Experts of a small language model.
Size: 10 layers, width 384, vocabulary 31559, 62.2M parameters.
Experts: 64 experts in each of 9 layers, 4 picks a token.
Below are experts of layer 5 (counted from 0) of a mixture-of-experts language model. Rows are named router (the router's row for the expert), up (a neuron's input weights, with its number), down (a neuron's output weights, with its number) and show model dimensions 128-255. Each number is 500 + 50 x the weight over its row's rms, rounded and kept within 0 to 999. Numbers have three digits each.
After each expert's rows: "comes after" lists some tokens at least twice as common just before its tokens as in all text; "gets" lists some tokens that make up at least twice as much of what it gets as of all text. This comes from a sample of Wikipedia text that the model never trained on. Tokens count by the router's weight.

# expert 54
router:553598505496442408507450485518505590539514452504455512446544546566487499483448467497453575429406533454387503575575461465451525429511441396499474479531542548440504599475513473522482461521516527529436545529490617535474522444540437499395518458477472491462530490504391476538588514525495439517499486493450545576431453515545564558481569476416465471530454584462565546515520471426506423513531
up0:519493571467486531594531555436484420545472462524481546491559559497544459466507526456454536545486480445510519538468468509479563527441491405459450466543483466457452386493538419535437504495444410506499549504597515541622526447432537488537535511540627513558472403463534498434458557515469466486464446579452536458514489548410485477473495469488517451532523491585390460542476566528427476375454
down0:471448502482505506445514486492534440560425436520515512529561456518467449534544445538474456562627418542492525468518560480534450483461453454573398442469508532598520592455405488467471514493502464495493467426383498518513548514498455496498425567540565593637511478517489561489478477472527539562511529488495571566481392466484485544490483531528559466492496485532453507513510498501518577527532
up1:506531507491444625571443429478362551511487431455480447497514543491526506532529551506464592448477497567449521483486457456446483505431514542433564484489530423471479480532466522543471492526435532508451351491575445468463414522471546522537438508577490528461495562518549428545526544562480505511488564449649549450401498485484466495474432524503472518447484526466539505490504499480469600411447
down1:505531481546610506509547572528560568498535452497527543440518442571467416647521470504516458431433422560410501436513549529502541577472454434556503514547565514506538398457479441502502539540487548509593503428516448484558498440543484490455532471529491536515505444554518517555541424465468473424449517492514520525565452525446492419561542519474477484454528492514489427455569487575622461514506
comes after: "\n", "\n\n", " ", "tick", "Win ", "chronology"
gets: "| ", "In ", "= ", "\n", "- ", "==="

# expert 51
router:401503483543509472459459525430441486563454492557496447494549550473524469560456392566467476523463493530464495511527423484572476470433586360607430422483549436557581568498490484575461455426516445561530502561505474580647487509451584428504529509566491474595512392520428535525490528530579509547401534495427488575531415529483473500555509341435602501501424475508549474530447493463464488488459
up0:506532561571505489496477477576573501492524522433446543470512541475468582534475471567543503490514481488472481474456474552476522459542484481525426480618414508524497504521554413538449525496441583547519523406506478586471585500525455431511576443543480574458463421465510464439442571537515434535539504469449464564524511528548483492500537435535545537504531613572489580557529429507536476518515
down0:429576493491440485421441536505445425495502534506552523533507555527502573464420521486512525496528495530624511500539385481427470509453524546490541491445510457520574473473514554480552510503408512528460502573540508522558469437446539513453466552443464550413516466510500588484494571587565435528538503479667463536469463569487496472464578612544501518425520496531536533561480543470506519585533
up1:466495491461553538453547462512453583502483574586497586565485452543528544453489536518584525462546440509502660484504495477560459515428492564474445417506467501523460503568456540512461423515575613568513460501520525502540561524348511595474470474524581530468473397546452510455486486433512580451512492547518483392457509385593506488575542478476513587511538535498527519449486516494487472532516
down1:445476440480485488496366472576483462457564428596418468459469636539521500554419472495496477476486442552403458538499512531501509475463460439525487527450599499455584544405533523520520471442493498555490499450385519387516574501578436514515549484465431515468575517539583356464532488479494500474444584532531524523470588533488508470524488518586517456398532490504547494527408433438475526459487
comes after: "- ", ": ", "• ", "202", "200", "Personal "
gets: ")", "==", "by", ";", "===", "Born"

# expert 45
router:624493460569484490584510472524494510491524469514418473502460452534497479498398432636471461450507510474492519560611482501476513438467495468474565492536501555582634443637585447525530401554490532556489462496494406568545548447553581444478481470536518550346455415467549448481543519461486524455503503530508486575523473395429507512516569533553507533512436573581501496497489522508464534458556
up0:509538453453486444451411554527523639534536547545532515487516547514575548571460369530488473478559474519464514465502456516435590490448527466464538500511632547564526498405474511505463427533458471574411419541514555516533470494360474389497417528542437493460574461497492480530542433450515487577407494517472528497460608484596481505597489520537461446427517491436550556436545504563482459400505
down0:381497544472538563532457521515420490457567464582563522478549539531499492465448488533515516528527571555462475535498525559503546602439347561492572425470495477447493441497464489435559507454501503507486430509515460459542434500490519489513479552506447445456461520449497446523523577530474538527486485471579477434594442504435532484429542473572496501383518563496517486506708457447538383525407
up1:530491512591471352490509573516456450431507598512495438626556491545500515630506528460532454497494476499473569488451510446446467527485515482418388551496521428488375545472420390472599585523566563434489511477477441437409469481466492446433525446492500510515482410392606486505497552521543484547523491468469556561475517532490553543501542484539629580588545532556561416549496528562514541459448
down1:539384500522553488452443497476597420478490426527540496444474464472617388524632488535491562627501519492541496529501488520518579527502499593515521506578563421504390536507493442511476451522536509497541507445486478445528549441462574408403526485487580573531385428524552491559434520561597556487472501580502548583563467489451465511495524488478459526515591524689512532428546576473557550576503
comes after: ".", "==", "=", "===", "\n\n", "201"
gets: ". ", "\n\n", "an ", "by ", "\n", "=="

# expert 13
router:447523554552462488509447551567465438528475469489462502538496397406409478490468540569491495452492477504320495468503486530433513504499473358487505409568572533576629571449507443543537534428484440463616521450520459532558448453489539554573498520571566541446450508481501496531529543583550600472473436463441514499577486586460547457580462497449520490542569485509396513502413427429476510446414
up3:452578417574489402505626426562506446586498486435579414475454466448530495390519453538566478489527513535559531671516589495493564499472564445592526503543529509556490521544466554534587478520575486464475453515537531436491474514588488499476359579481513468497539549519493467519448397526484588448435542444476435536516473523529465429502536428421459455480513514479423598489514562606555496520549
down3:510495467512433514438470464491461406572482346501414425494488622537573572510559477483542516415472532497570551494514520489506441476446361521418508484501471509436476504538627547607432436479520475450466555605547482602535498462474550466507489492557482455569499560437465504512403536374455532479463464542530510411446453528504476458505536519583511517536438531445381495456559529510467481505503
up4:498519502504417520558532558527446481435519479552499608463630500571535474518429548469522467541483434598459567544528541459537540516493545516498490503464524469531510477493586530517452464413465498506549428516459526408518560526490484465476524510443476605515558449477494505466517462500332418493531499535501377444450471513468436425477539505484540503480550376596569471558421560468551384427511
down4:566443417446572551463505467390423492535503464522509506486525532506541529540544544504606472600515492541561462569540434532491411512535695419493456540406567482431510532568499508442461403477492503523553619474566501479550480549386531577501535424424406492519475549435542485521591506500510535502559610382479480560533503440577400391480422514502531484507399514490465445494442504408555604527561
comes after: "\n", "6", "4", "7", "5", "8"
gets: "- ", "–", "(", "\n\n", "– ", "200"

# expert 57
router:508551457556500547454519438464497567511501424531443521460508522531573560530436451500464603511497551538443461498460429487560458575532514482483537453434556554555520379547480503605430584412472525433546513579489499505553555444468561436458478482485449449499367399546473547491450544518498498487421422533527523472474449410459476463482505458448531534457493532492472504503482442462518465553557
up0:560488482466486460511491390530540547533470531480482530479507543542543477546501456480484389502429469413541525530487504473476580495443531526478486478464443595514524590430438486478535474551512521457438557483563582508397480516511536470468452515551555515580524524447505644446420380419410439477570510569503441460506561579561477548573500539480590447433524376341481476486460468528406448495442
down0:342545497515475549503384499609448505462459500453496484469528611530563452477472504460431475560479477500501481452585580514517478523544506482432451470475497488465477480547579547541502447490514484454437562590462471487512497548499529474575461582488468604454505442493420552535546522464429489502434521441461509577529500547464436413514527479480529531572463505516519431458453535572503488652476
up1:448496500597533558471477569484605435484452469470442472551512427454403517623567439533589544460548467584452415582463462482392601541587504425592524476439540470523576453458404487451570515538496457599443518482497469516505555485474563460574458316467407443552485429549476501494517573569518489521424449520417530527546489498484526460466536451528442461465534471501547559516512532550495548534479
down1:496491537542420494427533459532570458451504565476496472533434421511605500484460602503542542476458496426501695553453525512501388462507505524507461526556536455484520513456520570499438441472537473536484560441488543525520423532521479489451546489472530477587527522487581492510457493576482493502482413507486531559488417522493542487436485454457547392553452431551516469448555565538474523497464
comes after: "==", "\n\n", "| ", "== ", "|", "==="
gets: "==", "\n\n", "===", "See ", "\n", "also"

# expert 49
router:406448487588514579488551473531554489453492373530502563511537534562579501623425428532484600492514464475454534500539485555493541461452464493534480523599537503458541551505425494477520542567589599393512479466411435576520584477565455491431483504492537638458514437552571531473504469456522510493409444484510522517486528453414498516509500483472533546387510495531520507530544475435526548504476
up0:456480621514524554543522553439505447567378479556440451592506489636563434480448473468433483465505479516494520448510467539469507435485545450581532455521529534574480499476499527584554476489601427521453521474597532435507492502565545552482523507520561612468498474468466494502526545556501494518512396499361447450458515571484602563539504396470458511488410411507543444508501547555457390454473
down0:517343558565552432434518489501628548489482423509424467538467552522468401602625523527519569497535523469486454538514435485489518534422646486377537582518459513402486423440547415534565542593560399501491544525516492449520437424503540538499517471440452461473423660472497544424478420509526500533437495515518444429499478489439519587498433530591529564460476422464500492570408550492428507469502
up1:483536595460596577555482515458527418495381456543479520574572601558462555532495560492482473524490478466506475488482498517434490516472556488488447475445472463545507508476404433455518511440453534524451471573467437536475533462479575498491522472550477530630539475499468431453473490537581617550556498493528467551519552469430469449571537499468458524570572438488466519528464311504467556422567
down1:473580472535452511482454569536429559538458502557513473514467582476598551474457490486535467565457483523485443520497478514430530488485653411492463507521469589594548486634510471452556459526472517498551412535486594493550528412480446455519484506411476421541496456484448480488455553362563485546455501447452387584488497531557463502462551475456589477469509473541478491493434496503431436508437
comes after: " ", ") ", "% ", "— ", "W ", "0 "
gets: "| ", "|", "; ", "|---|---|---|", "===", "|---|---|---|---|"

# expert 59
router:552525591488498460530510465540606504589535457467509508432419565496587497532434477486529526430552457430445533506516430534454460536511653584462551429581446415502403568548506510550424427502478499524508456519481543511511479426522555496519485499535515535449512527446534479472506411490481496488514509606531551455544586452527474490591503613551533523513531413512538516573627427490445453477556
up0:484510465442511523462589453580467515465427493494530491432491514618535490337463583450561469517469459506488551472524550486575596450468520492447555495401561444611623391476515466521501536425538459510466508537526464464455433500445445495459448497503560537480479438486521504537560463520391490493461529455509588503478512472486497563440446437479503494499540440481565457509471517414540494536464
down0:571465611458469570464490528559474542500403479564427512426467538533481462503395434480561524521440489528587578478598553424504588637538468521515385398507417473510453571535539576602498493391459467429509571456496511550581482462407440526469438485515467498466545444490619542511462556507577461527466509479424466553448512524498638461456437572466402559569592576503477535563518562426457443525571
up1:468494503498388666488480532534447530450542505407499467493530467506525549495461417523454528538532402496529452449582541528547520502488479465504511414587569525559547484536508525489441433468545491494451456485486476517613598432441524451517510510596441509506410514435601519548400517561528450436477497471474485530601496432432553498508549504468441539517593526463452512469479503565497461498510
down1:436474604408560589505525472532410475468529451503534443459468504465394468464458492474552612461491586456449494592541492533507439546510495448458610479468511545539480462490437501483530487576503549447401446533574399574433533383532400416514530538503525452531493527445567493507400543525519510494446549437581583561539507565480523552468472558473526455458487495496458532454396540603451456511425
comes after: "of ", "for ", "to ", "with ", "'", "as "
gets: "the ", "of ", "a ", "The ", "for ", "its "

# expert 15
router:520485559497509499543509465499534550455543550507465452479464471495499551428475564492459503466556497486486552454471599514501488572531388456593510531602473468437476523473491449521557526526496549525483536398447460469504601550515491495426496496450497456465598446470513485646528464513442456477593465435537564488504476538506537500473454507538462465546531504524473425631604455501457466599506
up0:446547558542466512576557521495477559429473470507474484503508537516474588540521523449520563551455456527504514532504491567395504469416524573469525441529541484504458477569462504541461533464483432471501477491475522428647393510608432413506506514420549511469444518439490531514551577374468468499504525551513601552504484458482508432598495528489523471570577521524501454389500447614438518438502
down0:548504406647478511477483474506444481564423548483449522477568551500573439484475428532526504568447508500513511525494452519609497597464418563534509451478434413603527390376505526517474402531627614521463592475482476518461519561401562463437467519524453500462538363530518458580436458514501501489557455431501445487551428485529533512456551411505396468519553492514499469475566561522527522494510
up1:564608460553531457571468553384456448482531462535475470506499487593512410558618554466471526544496382543442497437473560577520472524514554445510452492525473497563497554503474426536571467434524586431543430564454472515553504503492500457419563405582555551465509464440527521539466564419470486501431509442491477475476489494485570572582481474389458567437541461399448551453487541495588563501539
down1:549348431535471557495458531414422497413512451545552434508500450524511517472451471468540594595637436557501520552524585473527479489510556546430530405459529488516570559648387529516482481542556473451531565489484463520485460494490572478476549447489446450496538516474520539559505561496504504506514533460484546538525551466536483527497502513405543472442482505488511531499386587491539466545471
comes after: "\n", "1 ", "2 ", "0 ", "3 ", "6 "
gets: "| ", "; ", "- ", "– ", ": ", "= "

# expert 12
router:440578519514462496528486479588598466596581493456437450486489495518443391534464526534486621427455478455488570535501511488477471512493556602467518519614408511524482543487560469451487382377460486517588425538510482408516466384459449529545557477559455514538430565453537480492519499565537402449543542608490413500446492447496504541532532588533455456552489457456515489462449426437481536472556
up0:549516551450491502535518500477484520468500447531426510533412623548481503422557562483460456507471521545534392420543511416543398554441425479500582480471526432420520449431517440486479543591458534574480566574540453544498402553495455568515518459491520397464469487582423404579571442474494503591369597493463539503527430503520537412504533436410441517508487626487518538427511522507511520508443
down0:516548492491587421532521490519461495445431464461471572488565543528443541524530460511534533487619441540545531470507520468510528580464497621507477537576531448446438488554480493512521515458525420470509528564434585480415518536462553528463498589427498475508515451496523501499400512421569504420417450576550460508563498441425540522442529513477523559528470447441528469448619503481479527401498
up1:512513576477527463505510521512443501544503522530453535482619444511494506486539481534570431469537500502530458571596552594489492532550493471517473465387441522475553477543513456480510546486492495557492468526541465490466502486447500500527467482533589528505429503543560448565492528456446552614469467435473470504565504456538530494528545453491438493512499503450487524463443468536504480492462
down1:494532510513529481575492538508569466502448511511441587509534500559507472503449528490437526496418528605582493523522484547531522541537363564529507501577538491582617540449500551531494488540422390526548514520466553412475498419468444511469485444457629495417534511503433523533430538500586571478645447465397446548415543547497520453547454411487428521508451506481462506473427550581588453549519
comes after: ". ", "the ", "'", ", ", "The ", "with "
gets: "The ", "the ", "a ", "s ", "his ", "this "

# expert 18
router:509531519505525546452483471518463555481494560555407512518465467602508507539507577552491529459445494500548462533520502472579468464457497446403509429574400533574530470564458458575454451520528485486560470525528453563492517442504460372502486501580545459526512528506466509492515445487475456537457502547452477611584519531562557625511441475482445612536478533590410436545461529401454495497459
up0:441570468456474502505512490462531486513563518486362464467413535552428595511462498510533479527445457411524589547557498533461506495559480384566484497561453537527453517482509457527509500541561535526543527535486483478474506544557532455522509477508435511537479509522532479611511464435445499447515480420449542425516483513446508532458442421540514492510552478613545433580472548551525502443511
down0:499449482481499460502401456442528551438425573467520544486429516523411548517585514474493497488434522451485466516525520532455536497436442413447446551525431658500511512505516495549488586439499447415488468506508509555543437469422471587533525430496435470392545446455587428463491502504528426435535422583470525486508516471465415417552461489492549553502555547650525471543465445542504517507477
up1:439424408594421501495459532496411585521507567410477439520536521512477457432470477543544506505509568526529432484535431575425530488437525496451543506477548430428515564495507637576424502420445505621557403498392508423414588472515527430478490572503524455487462559531476458562492627510501572513438483463603465433510527525500552492535482511476455503426477458447506562479464470462548481528561
down1:481525571480429506391489451490536492498480497480429408584560406459531437426509455517453539592416458500527504516513571518489523497486348541519508481445476502511550509517397534562468424584509441435455583460496498518420435545481567552464526503451495592454468546456459440540537448463424484572510494418498586505535514593495526440445496475554550499492538592573485471432445480554479364460483
comes after: "\n", "°", "″", "W", "- ", "\n\n"
gets: "- ", "\n", "/ ", "W", "= ", "\n\n"

# expert 25
router:578483479539500581506488503332461585437489487447569551591414594435449427494506504473499569480526576431493487520400474517454529572483449557515509480523485561505477578488491498526435464403549454523490498495455482534419488529444484507546632496478482503586511482584488552549444549513511551429416566554486438471461457513517430478505501519450495431558473586575515487516585591487558526524503
up0:414470453479500553495565605522460540480561564450523484476535541582578507490494441493475534544480529437475518554558440518491459504555493358515516530554529497530493523577538590548502566453496589511473442453427525527453515538446444450462467530437561511489509466469507459491570552430471462485511587390576561543489552512393498521521435396486466408469527586537441485474449478573508561551519
down0:587500536526538454538521462525545531467510537475470480447423559563458543504496565493474568485516505507571406513638514450466580402610379555556528483509462605532481507491454429479529527539533533565616500505455445564483618570525514467517429549489477437472493536531479461464500498549391556437368460452553517503433436456597504502566448435501543481501465374549516531447522613521522493443420
up1:536446576468502420531445503437379492469532485499498430397405525514451410570445497468518485493516476503424586423496483508502455591500522483531408464550555504443566543473526506566538396454483493465543520448456508512485604538495523530512488463493498592563461438505452510574443496520442508547482520377551446554483482362436462527550452431529554509465491458525553478384455516567495529410497
down1:499515528508524443491550465392559459548497573449411594518563568497594550446528474503458544576559654528533477500573510549572474476508399533430515457415555472534623606558371421500537510505520446509569566481538517513455460498531449542462490470462481475462528538517428512660534559535518498483428445511477590423489452547463544443529488549544506440583505518537494452527577560439458461472500
comes after: "| ", "under ", "No", "was ", "won ", "received "
gets: "(", ". ", "the ", "a ", " ", "of "

# expert 46
router:497605461604437476540469477601488453530447495468478452588508505444529489496545461549511538454488547533488416518564538492506476577455443456494402589508469523530537580503550562578601450539424429581478496510529565493669561479500513511481554422487579432424474487507471564561382428489489526543473479457445489484541509537530466478432555594547484525577532576562427497444533534445513603552448
up0:517512512533486497516547515525469441576553480493466514556495438563555557430434516455509518527550501563523597572450503470498456430412493551454417481461541502485466514432396483494489449408531537471606460474346475559532532495497541523424556510433535565417565543411465506570480536491521495471404492533572549527521467520493524545565505548475435478389412496447529514556426514542502448462460
down0:549472457596506530396444501492537423521545458551524577514490507481505533514430431537510556482505500479551623517477443503581600497392553580507431445498444454529524509549496579525514469525482508542501460511448555536577517376489481488447376490493509552469515510456561579574425534490541558462498472429515464501527511533556532590543539505404518531415406484512494548468487451455493410444525
up1:475590436524598564522563553529418523512474513512500546525535487543533419504539575519514531517422492484457550442538461529509565564497522484508558498499518556606513467463509429456406462561604494496446463456521459594438444548453500409503527499434516566482475521468518468434602530459466472446489524480623583480522440525512486587574469494454492493425531411500510365422494499532470517465485
down1:530502487531555401416400627459464485462443521489478540546510441531510511491457456499553494448494521487569500403553437468614474476519534569555524464490462485514471462533595552516554404514543534415485501521499533494548487414525501363520425527522491433512426547586490431471546596455487416436560515514445528430575552447580541556439431527419544573476403541403562470489435606549483581468517
comes after: "|", ".", ")", ").", " ", ":"
gets: "\n", "\n\n", "|", ")", "\n  ", "″"

# expert 3
router:500506430458488535562401551481443365621536506518479507454647514525503524503576574510419423484491529440509547501556489484615520517563556430563482559507463378507521524461395558509475497611529470529545461518559474576426479575432482482504494608532550464492508478559436478603459456431475476477561435548521594499509561516485601452446379534423461526492383572502492539573474463475523504477506
up3:541563475467601493550482450518475514461447499464569416528459465443525561542536608409519460544367555448486495522478510461531323477578490541477443461423587527538493506540435501491629461530539419468487533603497569534469478461512499505473475564494484552482386481461532508540555398511439550459482448494495551443558525415469513434491514448588611530529462534555487457458496551390540590534477
down3:601566608369542389490430493529495548426498454456486543545522543562474462508497484504532551461425473444536485552451501460420410485533524317523483502525519506529486517430461510472425584536559480603496506522491474438548401597468474392523435540528498638489462508621404525481540486474515527548505454489488492470494379523532410524454454638454361605508531527452446498550453537533579492478488
up4:592491499524506445549445601519543484490433421496462514398505508513532427546520487507554516514528528497437458545479529548496491454594510540460513472449432515583509568463537437421529504526528516493458462566335489470438526544495499516480540515521495469590479551526547438459471515546520555423498453450526533588517544605420599629581486513498472482449464477404535561426528508559438371481496
down4:542524515389536585418564432534506524551460520538462480578550500574385567456481582521428487410495414510518514499473417551510522475547550429516427509507556536386520535581502524490456534470453549630467644526454512551538483505494450450594478462452481541452426448612465400525470577525506466525525583506505408414460413477506355482453535470503554493458605622427463508574544476579595519459489
comes after: ",", ".", "(", "′", "N ", "| "
gets: ".", ",", "1", "9", "2", "8"

# expert 48
router:431385489542411481487429578518504436507492648521512563581553560506488502501536610509506395506599490537481479562463523538527409644479504423573487567445434400480546492512439426518524536419454507541493514421490457551493538443478464492385616540466500435488540432549497518593499471481518504579516461466539482466527474510476557452418471524456537527537550505576498490558407452496517504559498
up0:422481559393528365536511544504525480584584460551408471518434472442441495484431450461440458548504472525471583544474609479549455533509596448569484501458472524501581519440484459476548472435541467471458486513549610485437506543507505580502494536514485444515465573552454469539503504506456538468493450488558480460509473506469562385496520495562487425482450548505525434529442509657551442492452
down0:599537434380496450561442493445430426423518411479528393449478526492430442529500547527455410543584523481511474543531530489495514474529592460431543476537542596452515495504530398518536474496435511597477457547560518452494497474570490542466441511494346455615445498484412561535536556465427453481470515468553528504540507475506519541528487499420554449500507468509449540518413511539599490439614
up1:521549565495538420562536515557533491518513378489471473497492464429486547551484407465365422543521514532455495509502531449594440500575561453501522562443527561575512432482485504442527488449585483597512440630505587496516494526458466595516526478561462631380468425509328453408535495501438564545505491506423506509507536492523464474559604465533529539444392433478465476528510539511557437446492
down1:501477569479439527531522444504473435454493394417487509537524501486492547491566472564469497636496522488507482563542472472555427489512643441459514544433463516475459525525556575426504482514473468474612461590423483437550455481604532427494464592545475474692520642471591535499483498473522517493418403467445519509399434453511468559515538480482514465598502514419519455448473458416506449530552
comes after: "| ", "; ", "0 ", "1 ", "1", "("
gets: "| ", "|", "1", "0", "0 ", "–"

# expert 62
router:498516556426561500430432549528548566409403436568531549515470504514494450466494520451469491493531494503465528505411475475441468506512524487520557543479449462522473434559520563550541508520409462514498444513500512474498469483444556442400598438504484404488503547523496475445582504526454427523533504507540471408479468492507433433560527608455439476435530456464538408523472433429527551502586
up0:550519550427474420492457519455501460527508534457460533475495443461500493509555455568551469561506503384484406514502518538482511565569548490564466562536491491600487459503528535487560478596526560381479487527501507533385429547526487518479412652533525484527545512477489477566439552558392518514497547485455521474632426546469441525478464489517460482536470440502541472417444587524599457538531
down0:442476427625519627585487523506565494540540432437489462450490525572517457524510509431494468548507552594467464578475451530472598484453567428585521494527577487485393487525470385491443477517479448415539565530538556471446543454527517478454550508477540410531467499566482506467526580512468572480475399450522492531479509416506538483494500512436482510474486527465533493379343497538520532530369
up1:537505463492452486622472536511494568502517449567524448546505566603558608572504534570562448475613453659562460610542514526470483538521473490592511565461533536509469411446471501478535454471519499501397465412486492486501537536520486437521411527546562524537555564566533414532528513394503408495509457460463522540535555486554471536552559489501491559611576444490474562495516555465454523489504
down1:476467519501541473453510476439615496479488600551529601490445499500449477478466498497574487463563410547443588501501526385421597508541393584457454503635505487395542479452512510532589499449520454407547544411558429548530480435556523512561472432505560449430533442470493533497465452510570540487603595381515512481584525550548491455506480418423550496511515535542542487521548474512550537491511
comes after: "| ", "0 ", "for ", " ", "with ", "USA "
gets: "| ", "for ", "the ", "; ", ": ", "of "

# expert 34
router:588567492535569431497553469480492555465460446467471592476556377477480543500490501462570486496547569493598526500533460561414538455424565525430479479538450564494448485531513480492491474482567544584504452459600567538537386540476509548486544481570524537435474424540474507451437498485524474500454576557554506463455486552500467525515506491431532475561546507408439479501550464486434520485491
up0:481491545547441580494484506435354515507529506461473501426402476543475537489509525503604493559466488459437535534591446496520473540419526491521456429492588427396462515552597488486561455430540532509532515580463614562559471453499477475445508417526555492550478597518548498508502572545484484500481543539500438461541483509490444514477478546454460496490492581528507549575380492554613472525530
down0:476573431518552550435494583369500549518340471440582429416481452517487462462530360536407457462547471422497522455491488444483523542541477487567515549612442513488549460448539632436481504509538547503471493424404449522550479509577451397513550418505479553469513521516449580458453484480479525579548548491459458473601468543483482477478428516548493592604494485461543433482541530627469507417539
up1:534557465521482455510491509474521443472444503560532506568515586617441484509545535543454486459498539434462462550511451454481499441484528406581464540521485432446562478448461503532447549468489526471409468474495433574509565506504572460497562507507464498476506431520489501593500475459439455441461442532564576546466483489505522430501485406454490435555436516512447448452482527367486413441426
down1:516454454565495588550372478566546479424482507469490541474495523535617554593532446507435479556488455490511481378586562524555521431445569417529552555539555505483500466504499532526426460507436535541566514496509481542566551568514444452448456492551511593524413502525479420434490472459568523426453472428489430535508527532463563461559554585548510592473448486535518484463456425479549491429488
comes after: "on ", "(", "On ", ": ", "January ", "October "
gets: "on ", "for ", "On ", "1 ", "2 ", "12 "

# expert 56
router:552493479501533490425440436423549499456529466517565537462577490491408501458538454593470524503497569507470456512491484524437435580505554525423518592487527507503519540472470529581518471489491546515543387586469458424468420457510535582563483475496488491501502621424573454532592538494456367488545568550449483459584498562487461473569511577494493506501616449457469526446444468496490439485494
up0:438474434458434531494500611541442584508535426567490451524531505482489561458477429508511557480609555545483430434551530437530535483376562514524489450434479381509467596518540530552491513481503533468459469556529516472503450540522462467416468525505490461545493502503383425458493471532545475444424528523476591547502530554436635449556497470485502488495475431414620466475451490605502429517494
down0:488523483640515511517539482441530514588514468518434437530521509478585439587463449514484536390541528466508487391528497418535363592500539406430551527440510503570484535502479532520592446518593528604536500465551505516443625578523565540585515543449396453611473488595404552538530477360421544489437525455568438455407443410476522518485545432615533524502529397537550415520477540504537509460434
up1:506530461521443464557429473446503571495592478490526490517518474487546483428430521590444408539493460484501587508435511444550504492510553435531482527453514435517520497491518471510464391488462462509529442569532534531486486566521530484399575475492308567438409518497444514522527449524422558521469390497629484483464407438419422487524480502480516496467528499533465524449491531526523600522544
down1:595503481482575464459442439557545541567441545517484479425474522470559473430510453494494484554534520455557424431534538493514451424471474619450514536494541552492465498463448484511492577465479578574414506557527525593525527446517608457506476497456605462568577498545429469411455582448481463462453531575532518468539577506611519503471475529421540517392429522489546474478603555466538426474539
comes after: "'", "as ", "\n\n", "is ", "the ", "- "
gets: "a ", "s ", "the ", "American ", "He ", "th "

# expert 9
router:532408489446456456525525495543533525531510489439550508476467509523474525472448505528436431541504593489440489554495362606501480462390405476491490478438489553467561513482489405508387496437504511534545602488488507518455463570570598556402559534447461548463521516583556509595541485482526407481430486509512518418371504510558448482513493510551563611483438507512485557530533516481492450448480
up3:459540502537408580487573483509491466540514509551394489588572590438493470496445432556461548515536558523364553464428501494443616520490488456454502505521485527532546571491491536514568522549479559478515456441493621465406480496487476470536511454536478557477527427573482423493526608597447544500452437458479464498462489463508529503512545426470573450518573512484559476533483372526493516446547
down3:548607424544603500476371482501488441514465554518551512506546483529535443455470498501506490457494536494565479449492482483544511485496509569531512499629532551458512504467570499497511461458518575460516480429507506430556471422442475554603527414500546496464500433507461561594442404520513514512555588463536498518586457496459532406575543490497498547521467530414504536561746563509550555549488
up4:506488481415469533576494436514502436413420555490453506450575553525519477521487592479526423535452553572550490541484476572470449522486513452507516522518550472484478399453483502496488384526478503424491557515592596582581515482560502477448528486480459413461561577382466511588557483443480449394505500482552591495506571563496543458509492412528476433552460565493492495497494589561454524525419
down4:578458498477516412477575525429477547460440497573557425491457468414512468476443581539581511498542537416496544485525510466479515567539473488473541444441517461561533538460459481603482525555531474507316477509484483578384512517508455505470492445539409523514523524541591457484417431469549430554499425466516504443635448540559501521543491522429407544416465482519542542522434515404462501513466
comes after: "201", "\n", "200", "199", "202", "198"
gets: "'", "- ", "0", "4", "1", "2"

# expert 33
router:497514491446461474505485578533440533470486550493458557364563557500532526452512432439475470435495432516434554467438485463582530507442408464465538488583489466507503463526606559521542497613488511580513390491524539530465538462545493506387582552501482388563559449555515530586522506547466436549522441484622504473519518400436541454456490514472490502490502445482468518535477563508493492463544
up0:592495543382518506465499439461439585431489441478494473565484428489559551455492505532546471609480507549480521506531448612397429456510532498535504424508534623601401588503477521481570457415479576521560528522460497472496508423601530568467460544557504523541447473472566484564459544518594490470460481547365473505519557555427480590542480494548519470490503512470497574418482444491425462398567
down0:535506505479534413508502495563589491432411494440521539540483503510499458540395479458441525561562529518395487613585503522493430431459438493448543521510523615524520645487478423431569550476460500569489460474460495559483593445535481545550480491498489588516502465551565452492441436567473378468523423535472497573531512511455494544543511536434484557472487554405470530398536419511471471518475
up1:502489441532501488506531469480532450524463497497483520541455553484471487581525485510478494488455448511436544502482451441469421441509556497491390542567489468509497431498534440480545480540609505496510525447513594497511487510487606441479496551460464496527536582495486587426533535499458463468524409486446405486483429549514569470420492504527379591461418546474459529585413526565506566387495
down1:404495467490577499561454505517430550483552508417569545463510436508436626505485549535478579454513508500473446545507590530506602451466640587435513542446501497541513482451579455485454481456505518493482445408553571472573595453511545506586396590453576483390518479471483526497503507572545482561514533544469491434470506466528453501519406551610524505499470452561582505502464419492413443479558
comes after: "–", "-", ",", "he ", ":", "1 "
gets: "| ", "2", "0 ", "1", "in ", "6"